Weights of a small mixture-of-experts language model, trained from scratch on English Wikipedia.
Experts: 16 experts in each of 13 layers, 320 tanh GELU neurons an expert, 1 pick a token, a sigmoid router.
Below are experts of layer 9 (counted from 0) of a mixture-of-experts language model. Rows are named router (the router's row for the expert), up (a neuron's input weights, with its number), down (a neuron's output weights, with its number) and show model dimensions 320-383. Each number is 128 + 32 x the weight over its row's rms, rounded and kept within 0 to 255. Numbers have three digits each.
After each expert's rows: a language model's description of what the expert responds to. This comes from a sample of Wikipedia text that the model never trained on.

# expert 6
router:128136139141130173143121132185087141098112116126158205088042208115083107110162123162137138083128149110115102145185100140123129140112095205115130129145141164070140091114155069180147052129148119
up0:188177088158073145062154128161095063108151142153124130064141210138140094120127110135123126044110142120154125126152113135114105165093147160148172136113125162157121070121090198109169131108099182
down0:136063111089157174154073107130197145142145127123126088072103093097099143131121101130130159115156106151159112152114149160156124106080140138062174102121076124134098153081138126114145120135112150
up1:160132139113073127126167136104069162067148106111138136108093112024094130135075114125138114133084108111149124130157123166140117183087106137114107199078130175108125136108152172144159072133104159
down1:145119064090141126148162158072168169083118073141133107147083112138126111151108108146174184106119192126121117066124179194136164153109119106200126121136154131113130084111126064131122072136111143
up2:134213106125140132042060124145154058120160142171089128119149111116161175162120058119112158125130145136135081138132096150162135055174130160107125111147165148142189124101122160142130112091183139
down2:080122121126120067151101208106126140092120184112084144136127141137063125093167128105122090113048161147139186146108081117116141136120147115136139093136137156100112079125149153151148154144139139
up3:108072154135084092120130082101099090118149058107151153140116087198114139095127103113102127070139175113140113118118164153084117143161104129088083101144212139105188104148144188085159110107143139
down3:139125124077104108150069133149154134117106153094140137087110159112191086125110121165255147156165160087164118163142093133117122119105144085123087085125066129135092124055138150098115155146139140
up4:098152088131111129076075116114170171167097089128100132136177100161081163056181159124122152098189162110120100193203167077096079156153118141043171173153107120075160154170087120093136131147120097
down4:147169154078165132155177118142179156187107100140108110101114098070133184137125169112139125146093179155163087074125159133041152130145127121123201066139163150102087127104167107093164117147115135
Description: Word-internal pieces, often the second piece after an initial letter, in common words and names: g-im-mick, p-ag-an, sp-ir-itual, G-overnor, F-ederal.

# expert 13
router:137113053103136157139098147124135119091188117130131154128139120139072152144155140125102160118080139135071162135146191213123116169119068129129091180178061187110145120141113143140098085127090118
up0:165171115155082184116121101087170165089169103133208154140202169153114140139144160198115092135042099103108163135190154081118089162153161106088133188103117205101202140152100188124111084150156060
down0:065077147087132150101148144178135034135170100199084159067110126101114137133080117156105169155187075116083179077151147095082170143101111115133116142156101110095119169102135120156189078141154122
up1:144136177161000170107150131178111157164164135139145093154135102115145160085069085182076149168199115107131162119106155107144112169116158093086179125176183129099134095110156161116090168127135128
down1:148123120122205101100073106090143114207101136092166177144098165162085070146180164093157149203174133164109075136169092130149140136187137070154097076152087188129083153164172127171106162117148142
up2:146103134179086100183120166151079125106093088164084079111183119063141163129139122151122100200083087130146156178138117114084127125132099157135096125166121105132150133107141113127109158135157177
down2:131132089181205162118073177153149088115121147108123125133113096095152091123109125102119157126170116088091110169117128100152106093123134187103073148149101158089169152111137156140100092157144118
up3:093096128076097154169159103116072088138092171126117057124107140152074080128077122157100116174129118191101141117129111127142120125151090128145099120079062137141167124103133125180095130098137137
down3:136153193198169146204117207120091113105100131132175143073135132103124105063136146105161202055140129108100181133105102106106096123109121110185127159138115112164080233173129122131149111113117079
up4:084137115048128096101132086129079151070153093130098140141103106115127103154138150167174163160109144140128170127119146101171147110180055181097070144145121116084124118095168119141134079071146134
down4:152101100124074151130075154109155148171130122134107110091094091093083123187156048125053147127131135118145059121165074074175131091146092117157171166071143164124141127080160143093166121129153164
Description: Opening parentheses and first pieces of lowercase words split into fragments, such as c of cousin or council, p of petroleum, plus $.

# expert 7
router:171129147148193163158142125147112029135115133158189135137159119139155119092094124173164110126137138130115099150149109119106076148067120147103108078139087087041083120119143053118098148145112142
up0:122090185107144169154116121155152083122173169149123131191110129158120137110078159158114067100039160087116155168121137126148109129144169093104071124161119174115211124075150125141130088199117110
down0:137188088106157109116160157086125145115065135044118144091120076148143139141121155149134124099107124122172157126095088076155137147124048126112128106149182169087129109120136136166118163108139123
up1:113188160096135112154133112171113154107118130169196134121066092136170096167086119167094131152131125129163109110082123145178094129158146115140107115095057069120126118142147103167140163108113103
down1:167127052152160137100129141065154167055132115125083135140081156084118100169152080107141163074083187123053111086094147124131111130109132110091153147116172143144083107153113134098188154131109149
up2:123138101136120160158133128111155105132095104110114118125148165121115153138150169140124145072109112046119148174178165158141157162143076136109100105165164173099157147135116140168094118126146162
down2:101192094098151152050118107101134101149125111116156169143153163160171122218125151125121143129127149085160082119094091161197055201155140097135179073076146146091101124172101165123119097169164102
up3:124144076104122139129129108099151114101125112137183158175159076123118103165136174218150076212149109149146153082106153121095130170120116091072124157144072135097119147156123104119161142097139131
down3:129111156102143115066090134134145094151157083150127097118116059112116172108139192158072168160120155163111099171131112137124074166108101152138140134092132048152098133130114123042111149134120086
up4:138116119101151115132141106079179077161036117103096183173171131163084126151060063193101068176120145091144098121178094120192065139128139099103108131135099110116114157125161111125097122113117148
down4:113067102110102089071108115109115104110120137096135146159092058120111114129107104186137120103121156146153160142131160130107132202095141159146121103139103092130141163136114155076135130155176141
Description: Hyphens, en dashes, slashes and digits within numbers, years and ranges, as in in-game, July 2–5, 2017.

# expert 3
router:105129186197178158147155169110058114194130148072063149181123188141172116092140160130084166160112151140126169125141123144180089082065093097115105118037074149064150144145134156094091121121145133
up0:119156161126137094125131115167127168111175119154091109153129166138079111136104133130139108140127150110145156154207125126158102113109138073157147161095167166153152149085125151157155111150143105
down0:163116101101145146082133108150065167149147196080073116129109057142096150124134185102103138121142122126154121152061163134142141106145097093056120091130167135143115071164149108160076180156116142
up1:148146142114057109181123147150084113132124177087073175156119165104127150100158107134102137181156123137118177163095106121185145079133133138090068149082133142093111098106146165123128108083173163
down1:085117130067131112161119084164162125163095144134089141098122141129111159099163173107153135126120184118110118109086154114144116218144117133148141086074111166177112101128089153076084157126142127
up2:092131091106190084093097054183111083131131203072185094131124180071145146116130207088139171138149099121176117132115108123135131089159143084123111198114108094143179160117122125130113142149072132
down2:125142086150106089143109186088141126151180097175078103117144127157172121130143089125136130163179134102090058148160154071191096091125132109093136140099190123112134080131100118125111120159137088
up3:093134120159152172174098155077167165099226102109129133174190150207164159145185115160138156113092168150075097076097088070182064100117069186097146084164168127116103163112117101118125140153163141
down3:116145166164102120095120089202098175131163203162126097094117150136104147145147151209144166097123143116107172119137188134125147101106123166101164087113120138196138133168105089093102100141116084
up4:134149159123191152159107132129088131121160141150136196131164093115144107106126167174104164155105140109133158142102117128147129195157117141116123168082128124148095200083118079138142090119140144
down4:101172196169162111127153113139076092153118113137088147137156185142150123148099112088158186166099114131130126184174084155155089116144133071161137111140136150109140088155127166174120137212176102
Description: Word pieces inside or ending Latinate words, especially adjective suffixes like -ic, -ical, -al, -ive, as in genomic, political, participant.

# expert 0
router:156184133167123115136174135109008141139090136145146149155128147119099113157174143127093179131080168048133166117102128082056112097112107174134083143140121147137137119124146149113106156129159155
up0:116134194141121148112100085117121077131090114186162093125147159111149131188225140189139156117113147085136124175104099085110102129100146067156116152142107104038110177164137138144103118177110150
down0:156144102105131064107115146116152115187164145123132128174065148125147086133127122136102099172103100161113086177137109143170155093136101120093164122134100150168135099128117103198074085080048153
up1:158130070105080083114203158139110158127095091158196112097176186101134138174163161096118150119071130094120180117135148128120074090083130150183127169147109130156128119056108144108166168188072135
down1:118131141207098166133071114103155111156108095090055088140146150128091125170065143153122146171161116136089173143129093161159156130120162079123127111111148152135095115207149098189120102131153092
up2:118181119142140116128147138088119077135102100069120147079148092084072129108128105133114072153132161094131131107118163139085149171146156161086116106118133158118139109097138091157076162112182161
down2:130123147123127162165181123105077092102134139140118117099082207185129154121116136142097116115162141171124079161122079136160019123097134145065114141145083118168074107147135112108117112137102115
up3:116099131135134095072172079087089080106107166160106166154137137133106122126166152104166089146132116116112124124110126126125086137161139109168158121121101126157107102117138112113111153147145171
down3:093109140153137122153153087063111125087184087071063156230117063120164172098146106119099110109164119115184136082134150140187131197125139203144098130092092149186158154139147066135113150076122133
up4:174176081187080085087174138137057127184154094162080152116120109113164162164144143102096104107128110133143172128098143090081177135145135131175076108188122100147161160096137144159143088079159071
down4:140065053146170177132118137154111192103111131137103111129152149149190157072099104200152148115130092113132178124126108134168069138112074107172123064092093137162150124127088084117069150164154157
Description: Digits after a decimal point or inside numbers in census, price and score text (89.'8', 9.'5'), plus sentence-initial words like This, These, However.

# expert 5
router:172174115138117146145125123169096155116151128126130146106118164108078143134119124138069152122099158176105151157109122126109105131136156114120151133119151119132132126114146129183171137150114156
up0:081172106174060120198120123136110129109123172102185136115131055176125116109145129143103113112159124136147116151136134101113154138114119112111096121085189136166144093142143096090167106145131143
down0:139075156133117164075108106107078113139169143110098145132127147109133192121137140172171147185072146149115062105191081116094147111141104176060091164166150167083092100163098116146122106116127163
up1:135145119125141122023125104148182122117155132122085122124144154178061123111110118134120139086154113156091131153089095069128168111123164070145123148152108126135134117165132086125124097144196174
down1:153100131112156163141079204177094113128158122137119127097143124176153118154102123081116125126121115062155171099165179127083103163105132106149120078067151136148130141155111142088131130144188090
up2:118186144175109131114137154129082147113109120108161165111119157085131188116164124153111123077114097132098144163123096120097078083106121147107083108130163077129108137105148188098060186111118164
down2:127104085097147101109058187101148125153122111171137114135156133124158137101075136096144095112092201131132163107117179136150103200148139144152146139139123157154101146107164138139101081087073109
up3:174136142172171100152119128163068174162081130143092084092143086066117124118127122101134140140150180103139119090093063121152100138057170158092148151111169152109186135132065143089143110129099083
down3:167123100148180163109192071177187121117123059146096106104115169149119162127089144088078124136134143169094127148122160136108077193104116164144152116082106064120077129047181078113142163124107170
up4:138189142130136043108159143150112041140117134175133151116168093133149126079155082176102137098148110131135141108220145147083144126093192113141121077112133122094152127110155208094133122109101133
down4:125060106063178141133156118145150115172199148146108101162108115160055124192090126168169117135143160157116181166049141120102133148076132115155140126092162157175135124147159091109157095175135160
Description: A lone capital letter beginning a proper name after a space, as in T of Tobol or N of NBC, plus line breaks in tables and lists.

# expert 15
router:101114099194142134146061103163104065109112121170118127105108165153144190106120136155177161137125118136147098099091188179136145145120095118149167133091185139130138146065128088070081124164093109
up0:139115130134098141091097160073143173139163119111159066167133154101119147140138179142117117169120117131169132143089077066065081135113130121147145147062181112159167116082077147136128164123044149
down0:130106131145189131151142184129196112149125102103123153123090107131126149154139123173162138114107104088109141097190113165155184086088138072097089097119069128114091172111128172148123133150156099
up1:148139145101093137138149165110168176104139106074125141110080083133102211092138176104135063099101137158120091109173121117120147157144133171193090139083187092090178144143118070101129109123098165
down1:112106157115096083118118111133041132141147143126122144137161093124157120133116048136140091155194135107132135090102157160133083126122106155048165114156091176173162160122116123158127109129192137
up2:171183133143092120124082085108051132118100113152169123104114176202067079142137146175139130133101083095149141135069152145096143113116167130157106089133161111147164105098141168128140149143054098
down2:095133151136164131136143122094175121092194171150143097153168088124214153114134141148117139120100110130073158137159104091169111128142062101104144171109131098085118155137069115155144129166121109
up3:081156105143085119189125165110134160088084115192083120177154124165107126058092132123060097115094056104141072116120153192168110120126149140127054093163125117126088105143179156116125112123129119
down3:108187116178158150112128097147154101153091082126089110106072142172121142171139109159102141157107144129092121164130055115155187168110153171123130111104134119154131107111137116124061139128161154
up4:110114066148124159136117197137093120143143083123148123069099101184070131111156166129121146103135158129084174184067120145148058155140072142103144080084112118126096085120157112176140090150145100
down4:149131156158059104092115134091154182129158173218116107139154143059124149171083104131102072073106125050121143106084128131093127134056138171144137163118146083099131163127153138141115106119092131
Description: Prepositions and past-tense verb endings following a verb in narrative prose, as in signed with, invented by, scored on, released.

# expert 2
router:102138082109242157079128136128190084127128129154134108248122123110117058060134133141162119078131115143122139171111115116114170075131105180101128143131173152092109079135073134154066162151131106
up0:172126068077213122085128173174163165112110120135150091154143138141130140107138099135176123138069128139106168164102094112086148103138075151104129140102155165138148050162078144151066057128090122
down0:151165131111096154165154127092162102112148158077142134150134141150097122134086117114125121224148119082167114118133168166167144170156159110121127086088070108128127125160154158122088127088151076
up1:171162128087190122084129141196164112151153166147106094157120083112093098126163125091128151128106095073151162132106149135123202102118051107064074184113120170157124112115147151148110123109065149
down1:167118149105161132203183117106086117131135121110105119130189105133111144168187119155144074070102093133126201101133088165068171127108090160153204110131170125144182162104154126123130106152148201
up2:192153125140128135078205144125079154131146157180116104143109141155096102126141149067190113127164091128116141144102136108089090118160067185200168078104130081184196128148123058094101117097138089
down2:092116131136104111186107159163107092206119082147119135171160204072121098106124143156159137150164198114148114086119121098129168124124103136128107222155101103123176152179184141119115174147115079
up3:063140138103215100136130093169126161158083161132091067132130164172068137166127167120142131151137097110131074101122135149088137143125059205142150112158145139183117151102137121116119176124113109
down3:202137200094159139086131104135158198165117085068097122164146049092079162117104120152151119116112106099129173147161098099165165124162134062176143072170169158148123086202144113123125133073061162
up4:166157099102155121092143073154184118102082115115142171096184130158073092142169121133119144159110103076133157110171105114076149138098142178136138145145123087121162158168091135118146148092064110
down4:140122112123138166112087129109070174099178147111148209146155078170143192077123030138127161159123136119078068105109150143153123161165168138072071132139096126082090111123107146155105075123181082
Description: Pieces of song, album, film and episode titles in filmographies and discographies, such as We A-re, Episode: "S-ilent, plus table pipes, colons, de and Mr.

# expert 11
router:160128096189150090170095112141100117135157136111134123110051139139087111162136219115113126128102182109156077102059123085149121137102157158104128102067115181193131134116087096066064114126103174
up0:115113161075134169130154057137148213105172177142086127125135129154126122112160167132080105103110123133164162143102104090159111151097057152112115070134088103180120119111134164146143134101066143
down0:096108055120136130164121179182056092135151111105117136109166114206133126110202140052206102117132091088161144088165147110148155134168132184122112147091068131178129114189154113130155147157175130
up1:161108130155120082100095078138153096133196099168140107126162075076139122158162156056148115113161150131146167089049130107141057148165103116131126171104138117146125099075053169172098141173183169
down1:120140159094136157131113129103117146087146196116110096140116162236155117121112142094068122160102088137149137165132103157128127152163147093093147133130102147102118148114169120133108104134096118
up2:163116166114083163115123136115135112166102132104165129062094120143073172101116138100057129187079109164178132162086138113139095110098125099134204177085164155105123089118095080169161182132107112
down2:132137101150101172151135116099146141123110072133125139120105125128135077105209099092120115165124118129132113128127087128167196081096119133105113136114094113154152112174131174105125112147177217
up3:143185168158137117154150160096125122174154117069090108103154178138092128105177143137125151108138140104190132095119092134177128130130143170102133145212109114188131089141156124098084183112106159
down3:164170100105120131146143135154211176112142125195155083187108115094090095128111136088200136169141157124123114135082102086064145087066083068147150109124195091146104129117115123171122076121202154
up4:103142104147132085092161127171106053137134155104122103098143103155150139165131100087140166118169140062136159129120089071103163088121152121105079118157128167112217147085137096136135176141148134
down4:115169131121108130160116116157085127108100111136109208133118116130111097118131116147107175179103134138158112134126100132164127158108132144164101124161156161145133081162145167124142117141199125
Description: Forms of be and have, modals and subject pronouns in running prose, especially after a subject, as in she is, they are, he had.

# expert 14
router:133117174179111152072153110145130095145067072104168147078123160079133170120160078108159149157096129080124143170226153105124126155103105134095138117120080117094181132134198123168128106114100088
up0:107150079136144084098172146155135172095112128175114137128132139123168128134133122066098097170125122110150178158128128125154185116118079132121113111139132110069107180148163121127102118118159087
down0:148095128120184121206069164170085157144174062098131119102120088133091098142138132165141172107100119105109151119126141149167162082120135153194152124103149081112137140061121097158154141145112145
up1:213172090161047102142190066139130176154187106147096123155143175177164141155152142143087133102134099137129187144076142056218100080128099142131128107060163119088101141215106139143137126155173150
down1:102110089087146112113169108077129156073155199125147129123062142107076196169095138119124164140123193106094138206138174138095166130114088158065066213137127109148109064086128112118173082118135189
up2:102077156120121160131059138123112141114141095083157170085157120167081116099191170145127153113099125116078152196091149228130155094139130107127173167158140099097168096148102099095122138098120164
down2:151122150072164101152088099131178186171152103098117125044191155139143062159119085094123177139089175127087179158113159146190098084108101169136158123097138114107159122134123130165119129143106156
up3:122154169157162127144121129095120167121102152153111094132189075121140096159104118147124118175147131111164098200153159076170143119124091137107177118162153205113164164151137095173095127120122164
down3:126126047146079135151193178150098114168175141129161092171127126186058119088125142147136145085148093065162127125136140147120143135091097126126110078160115197097082149090122102118152126118218136
up4:127139076163091131157103152133102132189107106062156121096123079119152083165127124121122133112108158126122176090103136129148081116093082102159156121138099082084156166099128165155240125076119150
down4:128085124071130177100136097088088150063138151162116138131128132130052194146088117148122161123124090085139140157167127100117143134115171135124085104129138169085098107150093084131109141088129061
Description: Measurement units and digits in figures (km, sq mi, kg, m/s, °), plus second parts of compound nouns like track-b-ed, rain-f-all.

# expert 1
router:116120161145122170105163117114118103116094133151093092121125096101130157084123108169180099128163105143210073142123140116150127072138084141123124108061135102091154153098128166201149088120173129
up0:091158136135146120134121127093092138133111113143151124099110151166093115164127122142129202100082175193148104086034138089115096082129148139141112085179147073153124111153109160145170084148136153
down0:107125117066097177106176131094128127096084160117128175093173147113134112107140140081137065118115103108120106143099132118154088165146139132106118169098133155110140091107149114116151133090117165
up1:125177150179135141096113149139106100138115153115138089133189091030091077103138156129156137136160143148127080143158095111161124063159086221128202138187120034108132150155241117126169138155098095
down1:163099173074186134137120111181130101131188104113154162165091109105181148106108091086119119099125159173110154192062141136157142160084138081136128157135155142146152136196074187080117102113096151
up2:169179087131154164098131149139102192118091119168081181097136100130136123129096116138107141140173127156179108100136140138143077110087169072086166164109130115051166188059078088167189106145154152
down2:130110101106109119132146157161158137169159142079158130194145142108096116140150093118114143091138135100131170093162143171099093189096170116128058075081178147094119166123142096072124160131156128
up3:107137138160146146128117099114090076140111096118159111133129110134057112110114145111131114132165108111192093203139127113139147098107043163123110051169137124096159087078089127088117156127149092
down3:132079175095133142098131156198130095145113096096158144127152160195111095134131068175149090090072170132112146128146148086112120133097117089109196099131163167143143132114081137120143115131091125
up4:112112128063104143120142146097121138135132158160094076129121122179108169098117135150079098118091152210163115124103205108107148109118153107150130137159068137126116128117067133109140086126178109
down4:148181180105151109143112114126138138223165072163149129139148175136116089106123109039103091082080169125054106142145170135108068115150145191132157074096094085090125122105147144137138152058133116
Description: Tokens closing a proper name, title or heading, such as possessive 's in Women's, the == after a heading, and trailing line breaks.

# expert 4
router:132160150198143110104128129128201026166133178177103141110144124163096135127072129122133161127121110177101131196159117124117092114110135084133100120146138114118125111096098183165139169107148084
up0:098111146205136113120144197076154087120143142146026179137075156090074140171097094129138096162136145146069116153109139141145046106142102077135109123115108089082122089118121149064117135139147126
down0:119162110150138156108147125154137082146143093136118157150190029119159122132064159063150204145145120100095149101100114175171110153147109151093131042153136120094076125160124123098143113113091131
up1:152139125172219130135151137120127061160085116146152107069142161156097143088156094166117204193109109143092119183137115089150105128152131164117104123116136088129087115066123187108154153153193128
down1:085093123126123157133074125198126122074130130089152072177100100174095148118092190138112073193107070104120204115089161096115112050082115126077154133147198154157155108106131146116130165122153148
up2:141129144186117129116170127113163065139093114084129155153174089164141161115053135141170131100133133094062104169124132128122166156080074153100098154118137157159133118111141129097084121080161115
down2:117207137152171148094158119125051105170070140120150151105150137150124168120085124153130197107180170180161115118132093134190123194121098134167103189059088135136154143184148125102105165167108149
up3:131123127155141125098144121119143124070145117116113106159122149157167146219126152162111151115159151133100130156103129104173126152162070099078157146164091061146088093073160156123160097097170125
down3:099157145129110138083122071110082122146167173063149080120160139104112086120083109073185151124112202082166190118133076122141179110098138146095122163118182105117088133166198122129115159136131134
up4:101164106172164105147186094138136124168177140100103133102164120045119114161171087137102109107077111093118133155121132145115142129067163148209103137068072164185227084124222129108140159152167109
down4:180153130186115104160130183144126078124142134111148116160126101173121114181117188193137098159146112176149128132170126121113165113161054145094140100142136072092065133129152168189137072176085107
Description: Month names in dates (15 July 1965, October) and place-name parts after New or in locations, such as New South Wales, Jers-ey, Ox-ford.

# expert 9
router:212206153159085144141135136156114121103075133125098182182114153171142105142155070166139174091113113110152079109091166170147130118096086114113168090100151133104107224090118130167103085127196096
up0:144146114057153158143161167093093167181167150137148177117157103124147090146130131088144127114108076147148118093196183158109151120068074125086109167103101162097175149027142118110149161143160113
down0:120137082125122106122058130140130121158096102109122056147060128127147139097194123086141113092148117079110122115088120122188082083086104090170120104124102128135111134101064111143103124163104082
up1:142120089204126102130171060145110127177106097140124096145132138109129111101202129073110130128136146141163106149158097080116132123136130121155213139128125119105157179113111131143109142104142117
down1:146094086130142106120126134153068148090139163107160126092125119150110155196181052184183133085138159149160135160149132198120138092127094106118140136123116094067142112134109103108074134182164161
up2:130101113107071168149122180081107134168126074117097131141171134094115150094122108143179190157088179162169184138125125142089104136113141072066124137100199102102086203132177081116118085155158101
down2:126183178147126155133183149112167108094109100162109156113122143157092130158116122141061136149122110103100115187182103113102062107162123174137165080097087092135096080111124110123116187089169104
up3:165176129133101094119121118146096155122081110115113092142114163066197179175073149162090195112142107094121119169159108189092126110080128076127090113181216073123154166102096102109094150116023066
down3:094098084113117123116153144123101081115128167145147131074161183109206123128095160088164149115160159053086154083063098125129145081147151132160138102118179129081143082049178134147108147124121107
up4:174143151122144052109159147090120070129128080131165109142122072159134124146159146100112159149109083169112170103118113112186145090133118077118086109103140110129154199131098113172118115113166183
down4:113135150128109169185096091143080166092131140123165131166143090079120122129156149134140187168110159133173111120116085093102083098129097135128129097114156065113124159122149149038141163137132130
Description: Pipes, heading markers and label words in sports or election tables and infoboxes, such as Total, Apps, Medalists, Seeds, Popular vote.

# expert 8
router:182125128206171153184145157142167095137130075130156163175135098117140152117138084151090122142147156130087102135141115120093080164150086146153111181116117154124103112075101090106100172089102200
up0:180131105179055098189164100108147133082150151191128085086226070142112153170143155164047146114140169102114104136158097130130117187123112134119056145085126071107146124133123099110086135115088125
down0:105141067163132134086126139074099080148134092112166162142087179132156123136086098090142119144132121126123107079086167081115080153125123139170116110070105149152117107142117109198107135121148174
up1:113118115139136136182106115177173078120144201109111184104129111174147099075123106035084092107126137065129088126098139175126196090096154101091091132082020077125127100090150156158158088114143149
down1:085080053076119129159099132132121063138188059152174118143145169169145131149117097077152149206056117183179147128109118101116096093138128133116098152135133120097126185153093116116076078141100078
up2:134167085113094153091100145133093140207139121134178055123122150155057075109114103126110199064128187134143122127137111109155090119083144097138063125108126121089097156125157122145145140139185111
down2:104125082036131100122162093095076104104146135131142133171153104164145147112100173182125127103131147116116137178151200111135138088149135143092131140080135139137114075114081109131140119124134112
up3:139103111120102146108149136172142068171125082153126076148150138083109188114144089134119208184117078114096108139110167138115124134147166142111095148147073133102125196131117116178199131046130133
down3:113166136074151145145153171132175094122129179146137133201111085081115068058165134073071102144105154158108126159122123139097069135190154135101177096115103107136054158118097151117143130136108126
up4:143111094119069145109173149113195174126198137126129153104122060170197108184097128086087146134128104063118126137149126141122120124113135149106121139162098153053124070125116122129166077132091121
down4:081159115128145102127118164102128096115110186149184175206081161109150179098089112129174122097190199151105186110100133094146110115118085139155113140063141109185090112135131115114098133127142096
Description: Commas, periods, semicolons and linking words at clause boundaries in running prose, such as and, that, but, or, which, when, while.

# expert 12
router:153110129135138077093117159145107137110159075148117102143176087095102115109143152218145112152118130116141174097116123141156074176095104123117131112130127167061114125080167114047068134113155179
up0:153104142146080149144109104134133155110120096141118154143155109135141067152152113153066128088065145161076209118147133042203137141121112118095170177059167166095127110142088145125165156109105118
down0:117131131100127118150103122116144130163133135095127173146162188147096176108124117130130106100111065145114088082116164156022124052096147203131077167136064105109123108128150115114163068155094126
up1:121098159117111125125109087173135114115112133135143133212106124145124146105117101211159166114134146058100111148175127148175131139098144165122152124145119104043194072147138138153159176131123062
down1:109147169156151136117121159190156087189143175078136153141152102179144139119128220118045130130181111124096102160119091094078087106126122116141142095149129114147136105094145171141105166214132123
up2:113149128130197174082092142141151120143099080101142154070150138113117108091198165102104092115119092140179162148218131194174147113114150120125107073108155103061050143136161132091111072125174160
down2:125157135118095099157107100140084122190104142111076147115113164083095149108134111137135155110093147081098184160121099123125152163207101119069171125133128062138170133148104178124173142119114123
up3:135042165138122134112126108178111108135135130083093151126142100123122124166086152151160116105166160166090125103140092168152077165085136165120140124136152159071106092146099164086108105155127157
down3:114151131124103114098106160105116193118153126174206167126108130105126071153166077144167089144078138124082077158166148070141161137085177138075120137137142084119128117131122134098132122129133133
up4:105158122140114169143059107123106114100178104180144155169199093121126118164077151147112151184179200159179113141071131170112089145159084070092142162129131138118117111089174185111079166089078102
down4:079128193133141144149181150132126163170150107087158084138169136122187073142150167106124132110174067106117139114138145104148168114122135131060098101094110075079153181142109140132121145190165141
Description: Given names and surname pieces of European people, often French, German or Scandinavian, such as Jean-Pier-re, Rasmuss-en, Hein-z, -berg, Joseph.

# expert 10
router:130181148179144164170130110098148086094168119105140111124204122172161124116157132073143133072043128147142151109105067133058111144132152131149151113143093101075188153122119112184178145062116127
up0:153122177128134121117112125140127126108069115143102124145133185116105106159178162166111119072097068092157147148104101143126101136114138087130141160104145142139083079137139107133156100088177106
down0:096106171155156142156124111133152138154132166203088125182173178078061131113125116134095080132139139096113102121194082112120126140095093124140148103107105087125140085108177130134181112101099174
up1:157109102166088117177162094176166110098098055100126113105171135143107077181146108177171144135158135139108142124107171159153120161068134160099164166153126083091113153134130175174118116090087075
down1:149142099146179147099103168204171120053175131094136109142097166135147127096126134196164075154034096141135100119074130110143163116073075107130146096128142114112116128121116151076128092086120139
up2:164137157086128171138153133136196157098070094164125193045163164105095064084109103127104152138094100111163174144132082192127076107112154175132082126150043124114108147130150055143147071171105149
down2:135193189151104128156141140069112147148154140133138159084121138121181127143190088130093131151148179130152168134138147133097130155139116093140130106102115112126143114136095165122131161078114158
up3:096126138216125131102112111161104098144147139131144108179155139161109075109146160105152108163041156145117103104093111174169138107097096131100111139140109101137130127147127117154101101128155076
down3:160186144107131135105059158164155141154146149087173109143129120087127203104108171168152179089099140107170231173121160081166113143162179171135135132141128082106145171096126098127125148131174157
up4:112146122153132161137176121143107130101140141168085126200139105155119153121103102123075086147144131105118107146061084141133089147141133105166158133105134050136150101085145177117132155123108134
down4:129116129123035155167158104178097110128135126129159111134143159081116135115154119144179170139133122129214152145175197150143181156163103074127121132140122078166106097121164135109109039116187142
Description: Syllables inside South Asian, Japanese, Middle Eastern and Slavic names, such as Kash-i-wa, Th-ir-uvanvandoor, Myt-ish-chi, Kf-ar Saba, Boliv-ia.